config.yaml
num_hidden_layers: 11
hidden_size: 224
n_experts: 16
experts_per_token: 1
d_expert: 288
d_shared_expert: 0
hidden_act: "swiglu"
moe_layers: [0, 1, 2, 3, 4, 5, 6, 7, 8, 9, 10]
router_score: "sigmoid"
normalize_top_k: false
routed_scale: 1.0
balance_loss: 0.000175
balance_bias: true
router_bias: true
scale_expert_input: true
init_std_router: 0.0188
lr_router: 0.000963
vocab_size: 4096
norm: "rmsnorm"
norm_eps: 1e-05
tie_word_embeddings: false
optimizer: "soap_variant"
learning_rate: 0.00185
beta1: 0.95
beta2: 0.95
max_grad_norm: 1.0
batch_tokens: [32768, 65536, 131072]
max_seq_len: 256
train_tokens: 399300000
max_steps: 6134
dataset: "wikipedia_en"
Below are experts of layer 7 (counted from 0) of a mixture-of-experts language model. Rows are named router (the router's row for the expert), down (a neuron's output weights, with its number) and show model dimensions 0-223. Each number is 500 + 40 x the weight over its row's rms, rounded and kept within 0 to 999. Numbers have three digits each.
After each expert's rows: "comes before" lists some tokens at least twice as common just after its tokens as in all text. This comes from a sample of Wikipedia text that the model never trained on. Tokens count by the router's weight.

# expert 0
router:510529551474558482492531530455512546457521437523491465540476483481474496426541501543497498505496520529569507453419445498394372509458510445531500510505501522468508408479478451466452446438519523500474513429456534543531544526517425465520509494473503486476511473483481468483471519472461470551470522449502511548460444527453501547515486530505505489476497544510551472519437514482490534498566533538546571497506498478504490532548444556451510499431548527503466454556524539481466461459485538533546538469447518459520472544486484478464503485586500493506519495546482511528401499569550468517428513496529548498524511606518506487527549666470594581532467511494583528440464512442505477454528
down0:462593529485541524524522489499490476526591495496540527516417516519551513481423583538441552552496536479461586485482418464524457554477532499508410395450521407554546506555527428507423477458542455501508480447502449439499548500476484458486482451455516458502464478522512437541523519438497552466495477471465494498499575442528498475497496593503480552499495497515483563511435456448499482532535506451512488531520518473484483451559475503515492558478533477454533504489577537489493468536516455512450588486524511544541498475479454469430516519469543480539484510453465478468488532485458571551473423466527435505469553443550551551495530545477507477519579516466559414521431470499488514486501
down1:502486483556509457471462588455489511578473519518494535475444503504446445484496545543435545620476490500502469537478483467499508457568477493482572509508457550476435487588493391463448475545513468464548515469446528544432441477481579544494539467514476489479509523515518479545483489475502533495470508507481555548493560482504457487562500447495569527518513564522629579527494499429528488466465449483513489467486514520518496501529457516548533486447527505509489522431468423517501464591525469500538510446506538469428578509568523548513500554517590545542514510465494505504512606481509520508504494476435499497504514460476430515527533529500521470595465514459517532432418420501517490532519
down2:521365478480516461377510541520469500525503540454497576493507528520573519523470445465515532450529497492471480504454573539431550485524506578527461544535493463547511503469503447552547462588454418456539482538561528470485530518514520514456496548511494524524497566575509481377532489453496541403521555485459504523504513517602477480510505491507485573487430557491524493548460494494498563506576401564524495558477529472508482497497564523519448464451540466478493492585552497539560492529472477544532513500511543543505550512427530540551483498495524492537511538508495563495465497448524508557421485548525550443506524493489499520507400485487506483570507496480526464491459514530494515492514
down3:508472512492456468527556517468504535542492472472553466532504457507599406488529524517466528437420516488516547459466513540505430443552549522539501484617479532460559410433464487545556517506516486532490434444499496469497515532452523469396406494474498526499493486572555531484548445515508442445489409532440504518493527461514480480496451500515482519459549472448521442483538549554495515486541524486489528558499564517428578459488533564499487528552492560533515418547549523504446543428510479518440501492493495484562527540489498442449513532494519480452483513567437494504489493497554484553447512552516472509501496451525493567459634537505469488486445524510536510498540461508459467533487
down4:479462507478495466479462552475507521543545469548530542484423510469563466430538546477441484442577562493525516553547557534452520461534492496458486466519532504528488423538474475426466437491401484507438435470504544459537536426494536432477532534484488511488456423546471478494510545569496512472482530406491445462515478458445428532555556515488531468522456444516473464520510479493580425571520492540513496476469540463489548453540486520435486505531479484552498533534589490475492544426529516559476411477484487482451431492560557528477474598537499546530562481493562441450514487458465548479507487501539523431519534493496497469491551531463547522478459537517591515482521496559519487490522
down5:524479546415511530445514497510493543539538497469509513448535545537459512538483480534503486466499488490576516505444489466465541507451561468523498488468459499545533551514616476466436463500498454478549587496497497475453496527494592491496484535476505573477587420481527635472508563444477508614526513531478540441464487444470561501512573464510510554553452543475459544575532507556474518506505517500510475442533517548437468547511405460479540498467456505486561520568487589479470447517508482458495462426518509588541469514439620448481508498542502500561511589476522514486482517471473473486504477536460462523425467501540494459475509483491482489480543518539508515499516520488529538511491
down6:474527458500555446526503554477548477471508484523486511509511504533541495574527550503437565467592491544506495462536542495539569551454487554493455495486471485498579442596513482531523533484475491437556455476458508469532476472483531518441544522473502537503493507532509541469458562499488564489477493454495484539491577482498457506483493558520491522501466434503500418449443474492536570483538459479526455436508492444558463510477532505513479473498503530586526398505539480543578513453508508531472486413549519482491531477533508478464605526513490491503476435569531483491586541451537484435487515422484565540561414532467474558470521419517531497550528611486468456448571481510426516509471
down7:467452472479520624541555575540445499459540523553586523583463476523531551486386519465521462505474557431504425512553505456484462540492494500493500526428559496487516497514512561480501488539506549513558590477436555466565546483502521491502407454497455487501451513507502541476507521416474505515490572562505500515512524483433519541554452499495518531480513530444477494457536493467558510463516449441440482517494454529475553508402459577509491557470556481449489498493504608520511472481519481530514486409516551412487501492561481495483452496459582447495513567524533457552531519560472526475564465481525451558481514468500478501540463507533492486475488519458530510449492512448460542501488
down8:502640487510414530526532469475522487552564510464506616494503534484575427468468516492497513504505546547502548489511482476406473465495546540529467473525472466462480471436464473555524529427522564549502437449511468482551447518493424496486552507454487514520496517499471514518444462576471554496475487467505548525500528498456423491489531503468543489522482471462556484468487490520499497548508509537494511498471555542508433457565481393463462485519517592515492517445515492467502518462570515457436531512526539497486480473468528516508491585476556474529503508459437469490416474458451467511546371466523533469482466502550486541526532426588525572534519545417486490483469482470479565508466
comes before: " |", "0", "1", " |\n", "–", "2"

# expert 13
router:551502507496543540476535533566485549475509561480497464540491455472570498463505486573515486540576593492459458534481509527489423558476536503490388499476535520542517549504496566538566471453571477520472466446547500461526533535518546488458510464421521491481484516520483511443441534464499494451539510535485483588502439518467536474556552480568484483495544523543526502585531539500527535513490518502521500472538436567439481529442473599465554494526490543554499500493536543486529524493488521483527479510505457456556495542553507490495437506486489502470465547467573497508506451458518470533618560500503558440432548535495547493504589460509503502516511454486531536528574431353502488490460
down0:537446489484414494563400510498416519510506505481500504566541550496475484462522519548548506564495524465433469566463564476480497518461446518435525520514501449438524504509501549454563446480481452466482459493567506414480529495487521491438454480536512527485383477432546472491484393494487396470507524495542510520484561494494482481501508532437471446456547594496557538569513566394428482525505572537460477578439455526573510467487504473498527468516530479500519469502487470519477559467468459475462493524468477498476507419505409518511498535503529537555472467483481478525445454469523469489479448534443489572513428493468483531477518467472530486424476517530522564512497447527471495496509
down1:435464512507486513494556534490466563481470392541467506484458546505555526540459411488490535510517504511468475436520494536480471503558544522489490409516465504519492298480479474507472540532516522518482405541469575499544530501479457539538461520484543500495481543421467580482535493512500564419507494507507522618463503522492441535433495545513523511550470479521450550456461493442523473505502441452618465508506523559516492454518480527465486531502557497485489479514522534546458485496473455491467482498492559584499513483448471457514501571539570457474485505520434467466482472540496516436505476478462510497530497500516544577501443499519535472551512554538465502466475584511524477526444
down2:488522499540515497473458491494533453485453566506525493572570500520518505553581522563579487530513488551515506552432500469446493414511506531546532543479515520473467471528508509471587452483501443450473500506497480530478505482471471507516484577494453553538591519541560505563526536469493544501475491484506534549446529469506450507537479478549430472464553431487557442533420552481512370434503474474532464579469505523506514514553513484508462535477538472377523530501548472459524476518506528483515449514491511479398556539568541561493486421430570487522529489526496456525483496514545549574485467510548472469540446420531499505539561458528502404502515456523444523508548530471520520516508
down3:580563507465487462526517523557570607516612540515552449485467537475446569459448498554525507479548519427511529443432448483496534450503463480480511483517524509561552524484503478424517437542474588520498479527539541427504567476503538508477442504503529531436484486478512460554530507518548495513514469505531516516533544509475519514520522446455518505484560493451557499447461530477523553508493511525381470459593551507456459483492527457501562505420499469506458454593483470509461511441476505499553472559490516451507513560472519461539515570556567501458509537449483552454471520532635511480447461542474514491514560527538536522522487542519470544538473470514507538511482520457462443476490
down4:492472414505477527532498467527491532470546501496590501507475518577434467516527507511516496568419576521489495575525513524568547479604470494562490512525469470405448581541471458427451477497509437494524511466432540517519532445459459459479474515494464523499566490524481554485435542481511525505507455506602488481505461517533524476470546515537423482512496538540497462480597468483494525474512546514473569559582435544502483496535496436468504446462494468509452419420460470486475508497482478554477480522458529488534510503506431451419474497477469472470505450521466579545518531549466573464482499455505566509446444455509439479506490501499497540472527549520539492437544464593523451464518
down5:526518510507523463547516471527515572507553485465512448448563452463498540550492545441455496492505537510456543490524472510432444455477468547472552551527572454508560585501420498509476546471429514481445496494542575452526610493518533464435502475506482533538565500514459550519558597474480499536457578450520508510520513546541437482499459491416480532532402525531431447526517457555470502457498557477420512497528464518429470465500522552524490496533459450531504533558504487517561568444449528523490515450465474469500455497511425481528548504500484522513523528546546434503520505470541458538509569509429575523503475564490513455518456499429412538503530473528505531550481544536443483494484
down6:491518550535518518550463500497583514475462558486464465491483501505478458533546495523458551540525541507494504645542522584502458539418530514477567495484540462471470772510536496518440533543542486517499543499479529432468507512553525486510530512461467501487513517489519466505488476464540555434475496465556509535475450496502556479559463511528503481558467510496560491507589462507501521510449525420475585491510457530425466573461501425481462527494522487519468518489516468473497474464511568497506521499533499526507478460539558549470514507479495550472528560525479475510490504549530509536498446493489442489490454527476467509503476457467501511531506401537559486509520521550519502465493
down7:427573509498484481529439522477506570556487490482470527523536428538451479500520471507512457536449477535527448529485481573541556523533528407563450459523531543489450493472481530422478539480504400528458567496495507439502515470531535451572521494475598463517494575539467505544560520547481574527469493499434493460527553553506421403616563489483529496520494451553452519518524458494516549424478478544509504512462593459526516519481502504443459487488532499508480490499502590502502480490521456582529490524414533559568488460452503469533497518499489505568424492473536549505526515461513494508559531556551513529561466525447450523522461460533467496490476476564570526485524504468477488525487
down8:485468515444469521512512488574422519480511429448542512452551511451493469543501495497596484444474519473401442446532505438531559530415533490574502468493480494449496382566482487520444551446474485541438513438516512489484435469518484554554489524447540522468432558536535517471542510469506500449563433553507473576483504507519429533503514438536470470497467543499506468441487542536504427486543570476505523485493442521480481471534530523497461524558580540505518501507451572556463483502527501530435486489422506549555512451426535530511456459548556513455470475465494463502521507545554507496522470552504508512568472569484441534460456519435498483467526536446529545502540513508554451549464
comes before: " the", " a", " his", " he", " and", " it"

# expert 8
router:565457518404499474457467507494509520482513419500531520518552481505540524532543455585499469588474495484507514529558546500450443516536494531500551479520489515561494485500430500517544488492537539491473501519435497493438393486466442501614545514437552459524444516565502473507424521433536512493455503503472451487513545498533517497569478519461514428472531492544494450471469457506479595524522477543500476552478508559487461524528502528459498522458487490470404418517481530537596447444436513566476552545465600467505512428576514479441444535484468442482516558508486539486491464437441476599506442551486475497456481486510543534533538519457491488486521435473491534483453481468485490481529
down0:525521567524566534480576492501529514460441493493508479545521513542482521525435515469520550498467514439549516511488498452513540526523429475460491513471488468471502391582467455588500502459555544537490456495444479448484605494432474507501445523482485486560480485487459507630525521508547523464504525460480437556561487468432498514486433502512451490483466494543543481477582538449560535472594496522454461470515525490531459524497504525507518483485484446502532524578539516461485553488491542571517527517543534492481579520501518542539441521442478524471481538515541450525489461536527555487488501488515557483530528547461584536544523490556457476512468545443424548470404602540530490428539
down1:478502547612473433563535578541491482481544557478496557473518510486482490567493478530461504461477467536493492515513389457562477531483522402470515378520501485516494527526539509431511565509472483471531469500563496503512535551543423545445543494425529530561431541475539522497573548517548487477584466494522546495549442526480497464484519524497459466539566506506442435521456554540443477515461531418485520382518508490449471491470522480551501460535496478517561505458470547491509523556516426523486489548525533464489530470539528464535496534425499563464541469466468507477511474498521411510451503484488491448525548541537498446574457538496482508494493478573487550515506584468513504449481
down2:538511534489524409472506404451544505469431571524438486518510516602511489486526505507550428513436542449513527405467489549545485487489506428524476500533503461511513476547548429548483553494536517494465502543447498541476417460523467516499523540537507508506450542453532542594527479535503508502500450466550465453462435499459557457532433444506500454517493548482460499544514451497526502531527482570524490484520541504501597590459550479489464467491411512590503488510518464503517513580519442481471492459509468451530472488483499530514512499518411529549535526453516411491489471423462544565514483530517468476452517559500519504529438519547567499494480469461488461518514553443535612548495
down3:437524524512526488517418557536491457480526482582511490442519496594512614537587476506418541501444504502520549501463555424503524539453548458452432511396473481459461457517490418515559500491415568550503520515550417494495537513473498435478495484471521459397508499514521473466473549495525474554500466482454537477591522520466495461477469521520468509506563462466440439503512482497472466445477538549474486434534473497480499498483460464500572539539503446476540513516535488499497508424508476544472499519555552555460471478540575492442521427520415560501537568508468439494499497552481529527505561481455605485511486518461493526479528525539583530526495505497496494485533517511458515537487
down4:556520551519478539427495506482436602395472452563558527531464503524534519483597507555483546577442475514461554472487481560460558438471529563423457485546449525490512452530463491530512542467533482440499541476451528545487557472494477449457445538530475553477511542524518435499470551511533449535458450527512539438543522531515516506497485484504438555424537500566494523512496497480461521541498502495423534511467476554497469530506498428526488468500481469523486440427489481497516557454554530478517476510522530433453527480481390561532506496528486377445456466537478474525504514483404488532498497562442490487446512544516434497451537479550549531476494467453505521537552466511542509535538
down5:522565472487503436504529500525509447503508494537492534486550474467475423517496499495538525523521473489535531418428544470464464508566488504534446435451519551465508444516519499487522486464528499520461502539494504585462510478511614474477591542485484492488526569514535475579497514533507429507510447475416501513615549499563465520439506497507547517474496487490563556534561525476445502548469519461465432422496579445520505524505498579485470494495456567558503469480436479510523460547478457498520511506477551514534484534508486521468447502419435499475433430516465515486522490442547553457568517501552489459468524450445556512478508522589435547510510562598488488544513571452489487577480
down6:547455485499453517509471451486474528528471485533482508475465435568518491502429487513503372468431521497561436524520468499468480513564463504465433484474537600462515554493569564438491514505509484493486485465502450526496396418505498460484500534533527527503505514476495517522476465474498481520480472524519558478525453442479462537493526463442570459493439493537510558510463485439508489490537499476555463484407560569507542510521461430469527527497506556406525534548445573435496468545480512572481466526471485570522414481435527448444513496444506398524521455523521538525502462450534468562497473504507433463478520507424479491488509463559466517496427548475565553548498499487471544559554
down7:466577553462465461478499549453473483547477530452514507518530430583471506477516509465461490529461587387513548553467525417466514468562472494475549492543534524476472467540514475501526473469546552555527479480517469548481503543506530561538521456517503533537455528455409554555483484541519592541502463544576450504505514472507532497513545559497523555496534480572497481545524477482546563480467518492489537538554487473460499488515488448493446563462480479490484431451518536507527518485501420561564517497496587469512532438489526582557520608428555459492547436548488585497563522459483569491524509537484465520509545494492482497453434461512505542506549455504474538588439466466507476493485
down8:479519465541461473499462474522452513519439503506499526438545488539559562545450533430447494478544500499496525460572477415446518425504437471542623525509569512535492538510465550587557546457562430481520425506514430468510525571481458522487538509560499545540557566519500512607422532552521534530453515517491492508498450543502487485516501512520470495415438519582472471523572456557525515536491498480524557533525439475502535527470472511518471477483536464556481453497507511487447528549512484493448472466486406485522493541533512497470526507511506451541461492457494465480454422550536458495504466493479510569558492474431481477447529495437543571569554486483482482538426494483566461478478
comes before: " ", " P", " C", " •", " S", " Total"

# expert 2
router:518452452415471579509451464463465469495614448531488530462567557490504475531503479551505450482548402555533456495548461443502361493499515482534487524435529502571564455494477510467511511604461531504497532489511471491536479497490478517527498522449519484551475526518457458476506519546556513496567538511496498548501469513447485458535517475529535498410527470565464494508517454452473496531433515505595503526561556471566484538464474501427522455544551502509499472492520528502482473477526579565609477515436501564407468506586492449482505509514415461445472526460536557538546465472512483535447563468497538487489533466502506515570537489500539487487464439520526524496499502495543489471492
down0:505515476520514528448437379530499459539563487456619488477500536502568473508402563555528442526415538508495529500530466529495541508478483531509491473496476494477489497494491525479487513565492583470487528498462530412519578451512468523485539490538551452486456537526547541487577517495472528513510589537490487540514494453420510490442556515507492521505485513479457528501530555515519498534534487557467486441560475515534556544524491552567541532519487500454501533495596441504513504492450532559447472454507483549437504478489480453470518501478426442431504449450541468506508491569534519477573562448603462505501542493432444529555502610459489444468501546501539494459509491456525462499548
down1:548503518457521512551480561508410533563499536550513437536495488549566485499451484506489499520487498503504490440438473430522525469461542530479416559483501520522531405502470556555491519507450543488560416515528471474487472485461540527605477536470497505508438476542505478461494541509506482557482502486474433503510494435531515472437494476579525535541518541503561500610467491492481490529459517511531472469501541485462592497472495613523469558442550535469500553485451534495423475528456523540520465439564390532472484508538518496436525393524496488481411529450433425545434528519473517531561488508485466501510494508489552531522535476488494487495464480502589515462512512458525431538534
down2:468493474466519504596542520484471589471435552496500513529510515457516487508525439492467530540461463502554572529472537484487518545512496449417532496518448512571408563472461477559470540443518428528500546485511567592491463505577506490487465496487419526526515492520503452545467440480529523457587539532421511516482465486547496534435498482444454583557542501459518459575504528484536518541474495460544435504431492564473550478537480545537449501469517524521463502538420527535485431534502483470460423550495531507603517466587514474482503499544528511527493556510465436507460492483519506571464521515509461441509526519488509485467445530521485462484521512410447435510456441483489471575474
down3:479525511456426544506512416481512494464456551494459475513417607567538503502469470505474478527468532479508489471434490486460491474548487516469402474510397531430506446516542556515531523491502505498520461549546517522490506528480510462529459442545525523524530487455388444547525499517478545479518529561501570496534490517501549506515543586536548554485519501623507576505539498555548490484498494510534466508546427507566484517510405480544511554435484440447481407481444468515485565509484480496505481499457529503496540483490415479548440515491461465549531525537459509495525559482478550534461536491468560545475496483557506510412521566487450512515588473594522540529517510483545490506481
down4:411502543499533483538514541513438426542519498473485538460502511539520530513518507517445452496501446478469507474524481558476499550487596471507502504451520469482435497515547466522475504568503393480496536470549480501473425465569486562444531477500432408548520473520451480491534482526497517535471523480535426520505489512549465489545500557501478400489493540508453452550513482496552497556397548500544535490533393546537457504494469486489454480437483500515492480467502519487507574507469500589498549479557539378510560423457424479570486494442522507496476489501493558498422428470512494530496521604545454565475503552523553506516420523467437474516487493531534518521484531491557497521486
down5:503459430533515530489465522479493464433434560503538522461469512520490511463537478497487439470563465535513430539520445464527462431537539440456555519475470488485473465575507501451512495540525539538540492544478460604506439549456541515529447503443464491495503503531491439491530477483475495516433517493575464507493475507439475501482428489446434470462520463490429536569542493492454571525503455468496504487478470452455454419415504371559556569519552512505493543450492495519504487462495508474560511425512552474560480518527541490489493546451482483511469457546424444494547435587559557540469491475493516485547546446477455504443496514504534585512508572497485485493612529494498530500478
down6:436423460494465543537494414470480506470478555436497500507478412530474467498436522489506442473526498552489485500549486545537489456480472530440543455535569545504520523465461468572532607495453492532451444535485458495546443572521521578518495511505554523489478549448477496482478536454581503555481544539507536494486580486461502474521540542553483516435545514465485495512585517489479429501444458470419476473545481471514519481491509500415469523512443511528584468541454442430511499584538559464546425563556444420485461466507564493450540505441450493477472441519485495437475549523520418465470516518468462454510486513533532484488509475480467492504520566511566465528483543555526474522511
down7:575560500445468599479536525462551513496545600465532393474468459505464482508501444540505494417476492480494489549516482512499501456465447461497533509516485489471502550531495472525506470554467523504520552522504423466562561543480456423464512610377519445465510489543545509433546514484520468532537497479494482456498521407480527510545556482510572522480570460443570514468448523548445482454468495548430516487468570504589476576489492478454482479484495553521504501504505521448472430499574450484515530475554460544471559512447528485504548511482438469436497488541444502545455570556441475527426457553471536484489483535481485480534554469519452545507512534461491462498484513511511502519488
down8:500565503515479511481503520536521481479532484501472513555465404524497465476480539436502437496456499468476507527481520432449456576455523449505528505528501494493542529521484512496482491526444424505501499446469468497528514470539467495469511555497502568409508468546486498469474462451487476465490564554539482568586514501594539559501529542578456470423456498481497557516550578535446528491434501502456484470516475473476470410529489475495493546447443467463528431490539475504514549460538454572494494508492409468500552404486527519546493495456490475565531489497517495432432519503443478511497472632542519530550502427625532514430550523509549531535518494570485529461557525474476446509493
comes before: " ", ",", " of", " the", ".\n\n", " States"

# expert 12
router:501443515445495439440533506452458555587502475443501485544560543524510518489465458539568440498496498475546539422561469520494495584501589457482471465537599491527461492502548463482561474526454461493519475437470494509500453513515491500462482486514549493449430561549515525453399480485577453542519475527473490504502518505502531496498397518453534549498552467505548430451503527484456508506568479523597458520456470511473477543487506527429527519477560481513507469545550472513552548510458543449519540463484482568476458496450542495539365564529435407500493587507523518538512444489491479480511463486475480470480511527513456424526564503478501481535516519479544517573534451457478510496523
down0:529519522498483532518441506460501481524570567520533511466476508494477432464448539466443552474476487483539500498541502472462466413505466526528547488481530529380547478507494481581541392462509378489482565518527576505524450468533490485493542522493485537542530506526404521485466563521507517507465423502502511555574450552512559476520450543501474531446548533537510479488508540530480496485556507503579479450444514444503512476432511472457519488479501436531522538408571478565465600483507463495532423427530559495469513496541447461451463509471531470522447464491493502507541549472494463443488467382555489415492463505527503522462470548481501529559527507559473540524512470493535501472514
down1:497476425514496537537551546540511462527525488468462507523459559475506481403530461527532543480477461444487485510520492531572547482558492478516586440483534421441546588555481499493520469440440409405491501466450461567499378560511525508463468468471493517480488482441517532504417489446589516531409466556467480543467513494575474465472510512542563460590507460567501512532501507509510492544530533498526473572522470492476476527524528557558454493517577501468459526507488530465550440500517566496484537486499529495472490464535487477452491517497536449506460508436529574496566502464574482531506506464501527478500482459477518474505582494425425548554545496473553439489534477483498511533511
down2:464550504541411511475541484464439530486483514503505533482479472486460466506444523492478436423463554447462523462441526525531539446526596457588493452474472557433530466523520506499527450504492579492515491441509434486502474498511541503476477549518398479543431539526562470527533483488513496443464504515568501484504516541532422475495421479452408510499469492519491502526588478484537494542471426499491521493460457476500549556455485512500513498457514583453503431502390467455539473463485479391432545537483626540506507433474555549499467520519464547510525521520438524464524510487541515468512446478514553537451499596511523555481505502468458494518523515523523459520537526539472529457550
down3:455466476493527447533539570490482470618485416515512538535483484478481495539596517525505552471486519586470576530494542478466563499524586486486424528494471455485487453507499469506457492460477520470495541459480562469422467546454517529548461507500501544488523486549493516474524500547510554515490516553456494508540487493494534474534518478521448463514516481507507516465466523482474524485539493532526417425534518463502550517448506513478513434529487437398511513509447417444519539518479570489507527489482574406467458588508453517515480475553439532498472535558598518554425501521418456544496475467568512500466547594536521494451465568518592526482473504513493500439532564490454469491443
down4:438469484489473449492495602460510487427503435449485506559512565499470539462471440531457401502506529480459475537488516497483542529510513498519470574473563511479474379426515494515482560461463480481559483439466468515535425416511506499484414529534538464508461512558567484444489494531540526612510415569531552517530513473488463456494449504559524470462523465501559491543511518530519512490499568532489415463458551463493469544462581536553561490524554519505464549482470523477443468567483563527536442512473525506541431506489498517469462505453600517499524557455475502546506474541454441513511492488493535484512532534517490518483514563519538460553541468485532530528533452465483456416498
down5:534476519515495457458518508529554484508470553487487500509499548457496458476473554461469511495537515523472496493536559515452439495402493536467524512474479532511512596554503446473550475548445451474463578541459494502521481495470476484422498547463469441516496484485525504466442553515500479537557440538516435505508483542436462556476479487567525515489521542502487525438551564525581450463467475457424495518420534506418470496546540519505520458586441496546596551477507418532467490460517476533563513538498456476530572500536472425465616500482518483489445431518498486538476432493541486575478509474534456475525491464432521518514389563520416484484520525490477470474478564512552548546488
down6:507540467547507485550532448550515510476475460479537494486423504529543456481492614473436476501408527467475450461471483475525519521452551471484485529497535526431516491443474499514505476491428530569571540534468509486495452450479563505506451591531462463509527445598473521539501571521515478444550573584600464482480481510520544502507522433519424444512475447574540525407452534465511463605518496503554511482397513515473598485450447509554468496549486451466500477547418565532466536506538460499491492507578507537476485494476498471482508484536557485459457529502535512532506485552555456517490508472487545507438483499495522516496433533556530476556490508515460495485540521477438501519531
down7:521514536570586487501548483520567449507457457497464498539527497468434545550525467461487475483518568463533551541485497519471515537567495550507509525460494510501530450510491538560479508476585510553476464531492496518499535553515469526462461482529446500547546540489498470504527419476469533487468576373547531557496518445548514528467537479507533483491491519482524491548449493488456508489406529478484453530492480508494543554443543511542487567560558581491497473522479488482516453539456590516468568486537457552538442498496484503435523500498509524478498494438486434562435546473493449455504512533449434497589464561553520598501424465493567419477459443571479526523544481468510454417544
down8:494443479508444540497582494407493559524548496540570398538570493565469444516521445518508465535454480472430546451431551460476448541489472454502439438523504497563458493468458512459444508481494532548520534475570475582457482509524561514576530522528539534470442535490505501501491506536518462482518467490524486516520513568463459515448487462489453443552519396500518472529514396538507474549515525503476537463546531503526508471533496431503489496469533519519494492498401509474558462496490532464497481556520529516497441525485470565581402563501531543536437485492465507391447498521467521518423539556468514548556562519442512518518497482568540490523520457457479484485544484478510559482512
comes before: ",", " (", "\n", " and", " was", "'s"

# expert 1
router:526550551493476504490491484453479575434532513552491463518515465504495499562505441532525488557563543484450576544563478485470513498523507457551468479506530559515542505458541556461558536496513461477479459476544481485497480500481401535628531569478497452475436562535445465510509489438492548550577418597480513560559454470436578475543516519523494499490553476506544480483477481429485559504531477612550518496492529516475486521458445540529556527541567467474493457488486494525480524453494475510561480515457509486570467498578458488497466541466535478532476502475516519532514438523459421490544540492537528462458522510472512452608544555528553530554582486502506466469514523479571546494499
down0:505493521451493503438461492595499551478580445474492542433498493556502563490527450449451460522559531468539532491519494496445431594480562500511518520455512484488474402506421493427529468511507555583521560497511482510462520489517524485546485451465613506498554433511520550578531485557514425502525541550511472532508556459565509488441535488424510528550483489500524519576504519514498462495521497450495530459510537512526458498527528458487549461553507583488544462523499507506485476571479467526438504501530481590430527456533452473443467539435503480406480471488470586493510489469465521509540507527474525522455444493427446495557527549462527470492496468522436484489561434512488475439448
down1:451471497472534505532544548486452429464433492519517550477508548456492451545503452546485439540519521522471441578539474502490497518535569428512560503453416483519488559566551515539480500535517524509438487534510484534493466512450496529495381473555482457591564518487445454443478480456564564555509419480522521449515466531483505521515564532555492550550500565496491519465545424637515451526438510556452482584483441557477566509541481442473517507473526530474472478453467579479479464538489526536494556525534493552475554469453418529472488462493497541548473555413522525495476539489552510521477465448534501468497499510460477471494502533481472481494476465500445547478445499478524457485468
down2:541503535473455573495504580488482510442490578493500507562491484493500488542496495540509436525530467508415423505477528481532505494574496492478478539471553551466539522508484473485487525510586431434464514501434596489496484515486536478486545558478493482510448500487518522453480471520502501499487484512540568537470570506454467453486505460465564466490556549538547445537518505504446560501538477466572483568516527483478494547520510515530494452447561477495572535511459516560511531493533422442551467496448491533487464542564503528482491428562455474490541504525560520493451481482454402438515486425432476409550559460516581439534567479438481583552479467476472445522483609483516498513547
down3:499462424530436541555405507543560549496460474527585472468441536472547510440466501440530543477577433528426447467526487523506573443468553542538381502524467484474512473572474544470519532490485454518504507513594502459502501609529471478464516510498551466445410480578527567484493527527502516492495460472500443489506525498457522526449526559524553587515443477547491513481464516558457457462514521460478520440498528473470485439478487496525521540483447550495466528563554469488449513505494485554487457501489483562487504544504562571499502493453505471459464431508486477558530490514506498495471526498512478454515464456477425488470458474521519442505508501369480470467521529534576539545463
down4:476489499468523507511477509501559452506527564442495467501477511506540476532530470500450504535513466482504455586504483562520530532489513535474479543468463439535469820492457532495522527427484470486440522535479472461459510489545488469498487498515474512506509475522493459491463515500439490602466463483521516523544534543508534520473524546502505450509483481454509425519414538456514502562449556457535513561494496516516557524458502396496517530519435423537474557485484467517535461482519502511549544471501467452536474509559482546510490431499468519511557496490458514489504512483491495516501495483539447487498453486488485458544495554447488482583469489510491539515490501494518529536543
down5:475563431523513461473450527519559469417546541435524454462503503498491504478518436548531476433439517533530495477472509520483543527460519511498473519570516517459524403497450503522482474496412538474491515537476531517501488543494528467455517523408495401479488479516516468484520522528528499524470462350511501510504513460529440467520560453505471432515495455448522540508489461509495497466473468492594462491417519525521473502502537534524526595506458549493444455502429561527490494486489444390517597509452459479443468466482534509469546495513415501564490513521435489542510481404502474436502512544501459466498520463519491519447519505515513466488455454581507516569528540568585439512479
down6:508387464498467496473555548521461555477528489546524441454532535531498510456532602527540462434563505459567483452513473499540495537500527454500439545541455430519465404527497509465506396565525544535452505542434539483469520496508498510445524447489502544494445544502485481454512530515463457445432527503511587477529452504465496500413486471596499541486515519555506498549503504476516504429512482442400556480543511501502510445508454573532534479543537532445467517527572510473478478446478440470486567521565497471448461573501492521453503497576554527475491433550450488494566530512526517442420512503508467470502522479542500454516554505471468486509482565469506563549539548481511544516509
down7:495477459449460505440489503497461526531413562565454567489539533464526475519595475535520516524456449513520463563510532509488491503441526502499535578423514523513444582427466474513511486497505483519488525561453514509487459512489506473503508453461520491469475569473543513485507534440462531493504413540580400470450535491473535502547495545468541503547536463458494416430453442532480541515497534550511520527522564463550599515526489418455485539512433457493511528509489579424500542584537504528474538488536456505479518481526470477458457484517471476474457503486436505498473514563523438511458496446551516479548455449454423522525502553541508538472418455574469503501476528498545449424574
down8:517595486475489448530523595446498521487495518470443522532481473487532553486479452418475476565478489544538532394422475462466526520448474466513481515481498496500477304500495525527405485424427560528508452589464496460550535433539513487503527480503456500489506500452517492433547470503481520457506501500414470505560494502504511465505524450480564512558430508470519501565500528503534487424536447493532562477472523466411430504529510472443491458429482554523495465481491487481455505573546495496517453543487505549412554568482491516549499504530534493509446582514473490526530538479444501502508477549486513518542521519501529499461490459480492506509448468512463490500527467461526503466582
comes before: "19", "20", "18", "17", "10", "16"